{"lr_router": 0.00357, "vocab_size": 6474, "norm": "rmsnorm", "norm_eps": 1e-05, "beta1": 0.9}
Below are experts of layer 3 (counted from 0) of a mixture-of-experts language model. Rows are named router (the router's row for the expert), gate (a neuron's input weights, with its number), up (a neuron's input weights, with its number), down (a neuron's output weights, with its number) and show model dimensions 0-95. Each number is 200 + 40 x the weight over its row's rms, rounded and kept within 0 to 999.
After each expert's rows: "gets" lists some tokens that make up at least twice as much of what it gets as of all text. This comes from a sample of Wikipedia text that the model never trained on. Tokens count by the router's weight.

# expert 55
router,217,209,272,263,115,210,280,241,229,269,173,213,206,194,171,204,231,208,251,200,183,212,229,191,221,249,218,198,144,281,167,231,211,185,181,184,211,224,171,200,252,240,210,108,232,148,178,220,138,146,190,218,250,168,158,236,241,232,212,245,209,173,145,232,146,256,253,185,122,232,237,175,238,229,257,190,146,227,141,173,211,274,216,197,185,164,227,234,143,116,175,232,256,239,213,203
gate0,238,204,258,203,240,230,233,136,215,212,146,141,144,246,157,215,180,162,175,236,186,199,179,216,226,225,154,208,177,202,204,208,174,250,213,249,152,229,302,178,232,169,159,160,184,195,195,197,223,194,221,167,215,147,212,153,243,162,227,171,229,173,237,233,213,256,277,138,159,182,129,290,232,193,235,172,271,145,133,228,236,164,192,193,114,227,241,197,174,295,205,286,221,234,214,224
up0,183,221,211,246,306,258,196,235,202,188,193,181,215,251,210,142,184,187,199,203,229,197,182,208,252,283,109,210,155,133,252,197,157,203,234,174,213,196,227,192,275,134,222,199,304,145,191,191,237,264,240,159,146,231,182,271,159,205,202,168,207,208,246,202,246,173,241,159,168,155,184,233,194,163,231,199,235,259,211,185,193,182,241,227,213,239,138,197,150,210,271,208,265,152,197,120
down0,222,213,179,203,218,202,279,188,240,182,162,293,242,214,204,190,138,241,250,189,189,248,234,179,217,264,268,202,106,223,165,214,185,289,178,220,147,269,273,144,159,244,168,106,201,154,227,217,251,171,191,215,213,272,196,183,217,143,221,202,218,144,223,183,253,208,196,174,164,152,265,196,220,142,225,123,215,203,234,153,212,240,225,154,216,177,223,155,250,177,185,238,213,223,226,232
gets: "y", "or", "ot", "ph", "the", "om"

# expert 37
router,238,216,219,216,126,88,178,147,173,165,201,253,153,128,195,182,200,179,207,170,250,213,194,199,161,163,224,273,260,156,249,209,243,222,129,220,177,188,188,235,193,193,142,253,221,125,199,161,202,159,229,171,171,198,218,203,148,116,167,206,179,216,132,217,196,263,150,133,222,182,215,202,231,233,215,141,148,187,210,203,133,226,200,217,304,204,278,211,214,165,149,199,172,161,208,250
gate7,178,259,225,301,225,188,287,186,192,189,210,228,206,231,215,225,207,250,200,239,178,185,193,189,202,225,150,171,236,246,191,144,174,211,121,261,160,232,232,159,160,200,171,203,211,162,221,217,177,133,300,187,149,262,134,216,218,161,206,209,179,160,224,175,211,242,146,175,153,146,128,127,260,90,145,183,167,209,145,200,193,156,203,249,199,180,288,233,195,195,208,197,198,236,204,208
up7,212,178,194,154,158,102,195,203,224,166,207,153,210,180,163,181,169,147,69,256,151,212,242,154,220,142,203,186,183,225,199,195,212,147,220,196,172,205,248,83,253,152,217,181,244,250,201,194,158,167,215,269,230,176,208,121,242,171,193,173,211,212,241,160,212,189,177,217,144,194,190,164,276,191,214,215,164,187,151,133,156,180,206,211,160,254,223,218,224,149,264,175,212,227,260,134
down7,140,191,231,195,150,174,126,207,129,233,179,171,212,141,265,137,230,145,202,204,250,185,208,214,174,257,214,229,240,169,219,158,223,160,192,271,216,183,217,201,110,256,176,172,209,112,184,265,87,191,138,160,228,169,193,215,201,205,184,132,192,157,171,182,217,175,238,256,188,228,245,193,125,182,244,115,262,200,190,189,223,224,217,154,187,213,178,262,183,177,182,172,153,158,233,184
gets: "was ", "is ", "were ", "which ", "are ", "has "

# expert 82
router,135,254,256,181,198,172,112,128,108,205,147,152,203,174,231,266,204,219,170,157,206,159,205,213,258,245,161,205,207,186,198,203,202,241,257,246,201,270,223,222,249,217,222,86,152,184,185,197,244,171,158,160,223,224,190,198,180,201,154,197,246,207,192,214,140,226,229,257,147,209,185,273,213,217,231,158,174,213,189,231,226,248,138,172,180,254,242,140,220,200,206,112,152,225,193,263
gate1,219,160,128,165,202,246,203,220,219,165,217,222,160,183,251,185,201,185,200,312,205,243,176,189,169,167,206,139,244,168,234,213,173,173,172,226,106,214,133,204,159,207,211,155,211,157,206,293,213,236,213,285,215,175,179,171,175,194,149,217,112,157,172,186,165,243,225,237,173,167,176,180,165,231,279,235,189,281,232,253,195,231,232,189,137,274,261,216,168,207,145,135,185,231,202,171
up1,272,225,130,194,242,158,153,238,126,193,233,145,203,157,222,151,256,236,180,237,255,177,181,180,210,216,180,205,143,199,183,125,190,186,176,204,137,149,131,147,173,138,222,184,221,262,248,165,128,232,223,275,205,165,178,222,148,268,134,246,137,170,221,233,183,205,266,170,158,209,214,218,135,239,201,209,217,181,240,229,188,216,199,225,173,169,217,197,218,223,157,152,215,164,267,114
down1,206,258,109,146,218,177,223,238,183,215,170,154,220,203,197,246,166,265,156,180,214,265,215,198,153,229,220,189,182,202,248,204,257,169,179,198,189,220,193,243,179,222,206,272,202,248,224,130,216,131,202,223,137,135,226,214,243,219,135,146,175,276,240,213,150,246,210,287,176,201,176,250,243,288,172,179,226,212,192,216,227,167,173,123,153,225,238,135,166,270,217,169,263,234,187,233
gets: "i ", "o ", "u ", "ia ", "us ", "e "

# expert 64
router,210,185,207,252,210,168,184,276,287,177,197,219,174,174,196,266,239,212,255,251,147,194,174,159,286,184,194,225,220,263,212,200,228,210,226,225,236,257,180,169,194,243,214,216,219,264,197,233,199,180,212,194,230,156,200,223,175,230,156,250,84,194,150,218,153,207,133,214,184,243,263,176,221,200,244,198,314,203,159,137,240,193,238,259,165,182,169,226,142,195,121,240,240,165,220,257
gate0,176,184,203,235,232,169,235,198,224,173,189,211,249,146,210,170,97,152,179,208,195,153,189,145,245,239,214,195,177,250,165,198,205,159,183,114,150,229,206,196,206,267,181,181,128,255,204,199,179,221,215,154,189,201,200,257,250,203,144,208,108,194,219,220,299,124,217,170,180,177,281,210,214,233,171,149,252,103,240,197,242,169,150,220,129,142,193,244,208,221,144,205,194,191,256,211
up0,190,137,113,271,190,275,194,163,177,221,174,216,243,119,203,180,228,161,155,192,180,230,203,189,139,193,226,212,195,217,255,213,242,209,165,189,251,144,217,234,198,216,184,182,89,213,256,182,186,189,247,261,149,226,163,121,203,161,207,263,226,200,274,267,202,171,144,187,158,153,161,205,195,238,167,190,274,145,246,250,194,242,187,217,197,169,215,198,235,125,185,223,182,245,266,163
down0,210,221,149,192,123,181,261,177,209,209,199,233,241,133,201,221,162,181,194,193,196,226,182,214,195,221,222,169,198,202,229,176,131,128,133,120,303,179,226,235,185,179,103,206,238,228,122,155,149,203,188,146,151,245,132,211,211,240,185,202,208,179,175,204,210,233,191,164,245,196,235,221,291,272,258,155,158,165,213,188,250,187,153,124,197,196,172,165,219,161,157,210,218,182,288,211
gets: "re", "ro", "qu", "Con", "od", "og"

# expert 94
router,185,284,210,245,191,156,187,241,159,228,263,195,202,284,190,278,221,200,167,208,259,223,189,185,146,273,201,180,118,130,218,144,253,118,161,191,103,216,156,221,182,172,198,121,207,211,251,158,191,193,161,287,234,183,213,231,174,273,141,154,219,240,233,234,166,164,165,245,220,212,254,195,209,208,207,192,209,194,220,165,160,208,180,213,166,181,248,164,167,262,249,217,193,193,158,218
gate1,192,131,198,132,174,183,251,230,165,138,216,160,144,194,143,268,206,221,154,131,239,281,201,180,259,234,184,219,132,241,142,151,165,223,170,171,157,251,198,167,132,199,146,225,183,240,227,278,205,256,252,293,216,241,204,203,171,172,287,183,252,209,183,233,224,160,175,169,161,235,180,156,217,190,246,220,219,226,167,192,179,181,195,264,215,144,163,205,138,211,198,225,166,207,170,246
up1,114,215,198,195,167,241,190,180,89,290,194,202,221,218,234,217,153,141,198,255,170,234,213,256,218,210,187,175,198,205,218,189,247,174,217,208,186,217,219,198,196,228,144,176,209,187,196,199,184,202,141,256,209,136,281,268,254,132,142,219,220,276,170,220,254,151,204,167,241,130,245,212,146,154,229,222,219,195,271,195,184,179,142,175,159,110,194,214,243,121,224,239,233,166,193,213
down1,205,191,180,108,225,254,206,187,188,256,186,243,211,241,178,189,252,179,271,214,182,202,181,152,206,148,234,190,219,194,214,163,204,178,146,103,238,202,184,152,223,230,202,214,100,254,228,214,216,240,270,87,222,225,259,217,152,189,212,190,211,144,173,252,229,259,174,207,229,206,175,199,175,222,209,232,178,202,195,185,143,192,166,217,170,224,156,97,165,130,201,227,242,167,301,161
gets: "e ", "y ", "t ", "al ", "k ", "er "

# expert 87
router,165,245,243,228,225,165,115,204,163,247,187,157,185,218,251,209,198,214,180,149,184,193,195,245,245,269,197,233,168,147,189,248,212,258,189,265,160,217,252,229,156,195,227,180,153,119,233,234,265,150,162,156,228,254,218,236,215,130,152,269,166,230,187,237,197,183,164,284,176,250,194,234,227,228,171,130,218,215,180,209,282,234,236,231,141,149,185,161,191,233,214,146,213,127,179,247
gate0,209,181,188,222,306,137,233,196,231,215,219,205,199,200,207,170,250,196,161,246,173,208,229,166,188,189,192,240,262,255,149,202,251,199,204,242,158,170,229,215,162,178,132,154,184,206,134,218,188,241,206,145,150,223,194,191,159,236,226,214,208,276,248,132,148,178,174,217,221,191,217,214,208,163,219,155,170,298,163,212,136,259,238,141,159,220,150,253,185,168,257,210,284,143,99,167
up0,178,212,167,128,205,197,216,225,221,223,248,199,152,239,119,193,283,261,186,176,181,238,182,204,190,189,232,256,149,212,159,241,228,197,230,175,248,255,215,184,257,141,221,190,152,226,287,180,213,231,172,182,295,238,225,216,215,277,271,219,237,225,231,148,185,199,215,251,179,247,191,238,210,173,245,172,209,201,154,276,169,163,237,159,215,208,131,155,214,225,274,153,250,143,268,171
down0,178,164,213,192,243,116,189,193,207,162,189,149,183,193,129,187,213,229,155,192,139,270,244,203,144,193,214,231,210,230,126,184,231,220,271,208,234,180,150,225,205,143,192,208,219,223,165,138,195,173,170,230,185,260,156,233,137,204,227,249,213,163,134,205,232,283,195,204,170,230,157,154,134,197,221,221,167,147,213,214,164,147,288,225,160,202,167,104,93,167,210,231,256,195,205,181
gets: "a ", "an ", "o ", "in ", "i ", "on "

# expert 79
router,145,173,246,170,148,167,176,172,223,226,147,196,250,275,212,141,160,237,214,244,246,160,169,275,173,207,242,202,171,158,191,185,289,180,137,108,159,190,201,272,242,196,260,208,221,162,232,219,180,181,180,207,221,239,223,165,136,230,229,227,196,257,231,252,242,228,146,230,213,212,157,178,169,197,220,214,266,131,154,243,156,109,213,225,205,185,159,193,166,217,204,278,278,203,192,203
gate0,221,221,198,273,170,210,218,177,144,224,228,239,272,160,201,191,197,151,142,198,212,165,140,233,208,236,163,213,244,191,209,200,178,148,148,157,164,202,205,302,112,233,199,140,203,245,212,160,218,159,146,188,110,199,238,223,149,236,190,199,190,207,176,239,215,217,143,206,198,132,170,281,207,271,160,193,253,254,188,219,283,191,246,182,194,164,92,235,207,192,211,169,203,171,182,136
up0,180,155,134,185,94,139,259,286,239,164,145,229,166,222,210,154,252,180,226,196,269,151,229,160,245,134,167,216,207,257,217,153,197,229,177,248,181,209,260,230,218,219,205,179,222,259,164,275,193,237,253,192,159,158,217,165,240,230,279,202,198,189,180,233,240,242,189,213,119,245,202,260,168,189,228,248,211,219,163,184,186,156,243,214,214,203,153,227,192,246,165,206,109,167,223,212
down0,144,132,178,267,213,236,200,148,206,157,237,167,233,233,221,279,225,268,224,254,238,122,174,187,152,144,124,227,193,225,197,154,247,170,230,229,243,197,193,236,192,207,242,233,175,210,158,146,236,155,242,220,205,218,122,197,147,223,156,170,202,223,185,180,133,271,152,205,207,224,302,162,181,265,142,172,199,221,273,184,211,229,252,186,223,155,223,255,238,251,231,189,217,167,177,209
gets: "-", "un", "'", "In", "Un", "in"

# expert 30
router,223,256,212,168,216,112,249,210,136,200,198,162,233,283,219,275,245,163,186,162,195,163,191,123,188,232,169,252,239,139,183,219,222,163,200,169,205,217,210,230,160,288,192,161,234,263,230,228,194,167,195,231,167,234,238,189,165,265,178,142,229,237,270,265,211,135,221,190,157,160,160,177,210,198,223,191,213,243,212,161,216,137,196,118,287,235,206,249,220,204,227,218,269,202,155,249
gate1,229,150,173,195,189,219,172,206,234,197,177,157,244,221,264,245,213,237,228,214,169,197,243,237,132,186,128,193,181,235,200,238,181,234,213,194,80,181,167,196,210,213,255,175,146,242,232,195,223,195,240,180,256,160,245,191,172,215,145,136,249,238,189,180,215,182,174,129,205,265,159,194,268,292,184,191,189,205,197,146,211,139,180,249,230,235,226,179,284,159,112,244,237,186,147,275
up1,154,279,201,312,222,238,178,163,164,190,194,144,207,175,224,157,224,262,240,218,116,200,281,177,232,175,211,119,215,216,223,190,210,253,211,170,181,188,266,172,227,258,205,162,227,270,198,254,211,293,241,166,232,202,197,136,183,208,123,239,204,242,204,241,203,144,176,174,144,171,155,247,143,216,228,202,203,169,246,233,201,167,183,164,183,175,161,226,252,235,226,169,271,234,232,202
down1,202,145,166,140,156,183,262,185,253,216,201,245,231,221,196,251,188,232,207,200,238,301,212,221,199,184,142,186,220,165,170,172,191,201,148,204,187,127,193,203,172,121,190,136,273,125,179,135,181,198,192,183,217,190,151,203,242,221,168,226,249,141,250,139,272,300,237,139,267,157,171,215,199,204,155,181,132,225,143,163,202,264,206,254,226,197,155,178,179,207,209,177,148,228,197,219
gets: "th ", "et ", "t ", "ot ", "d ", "al "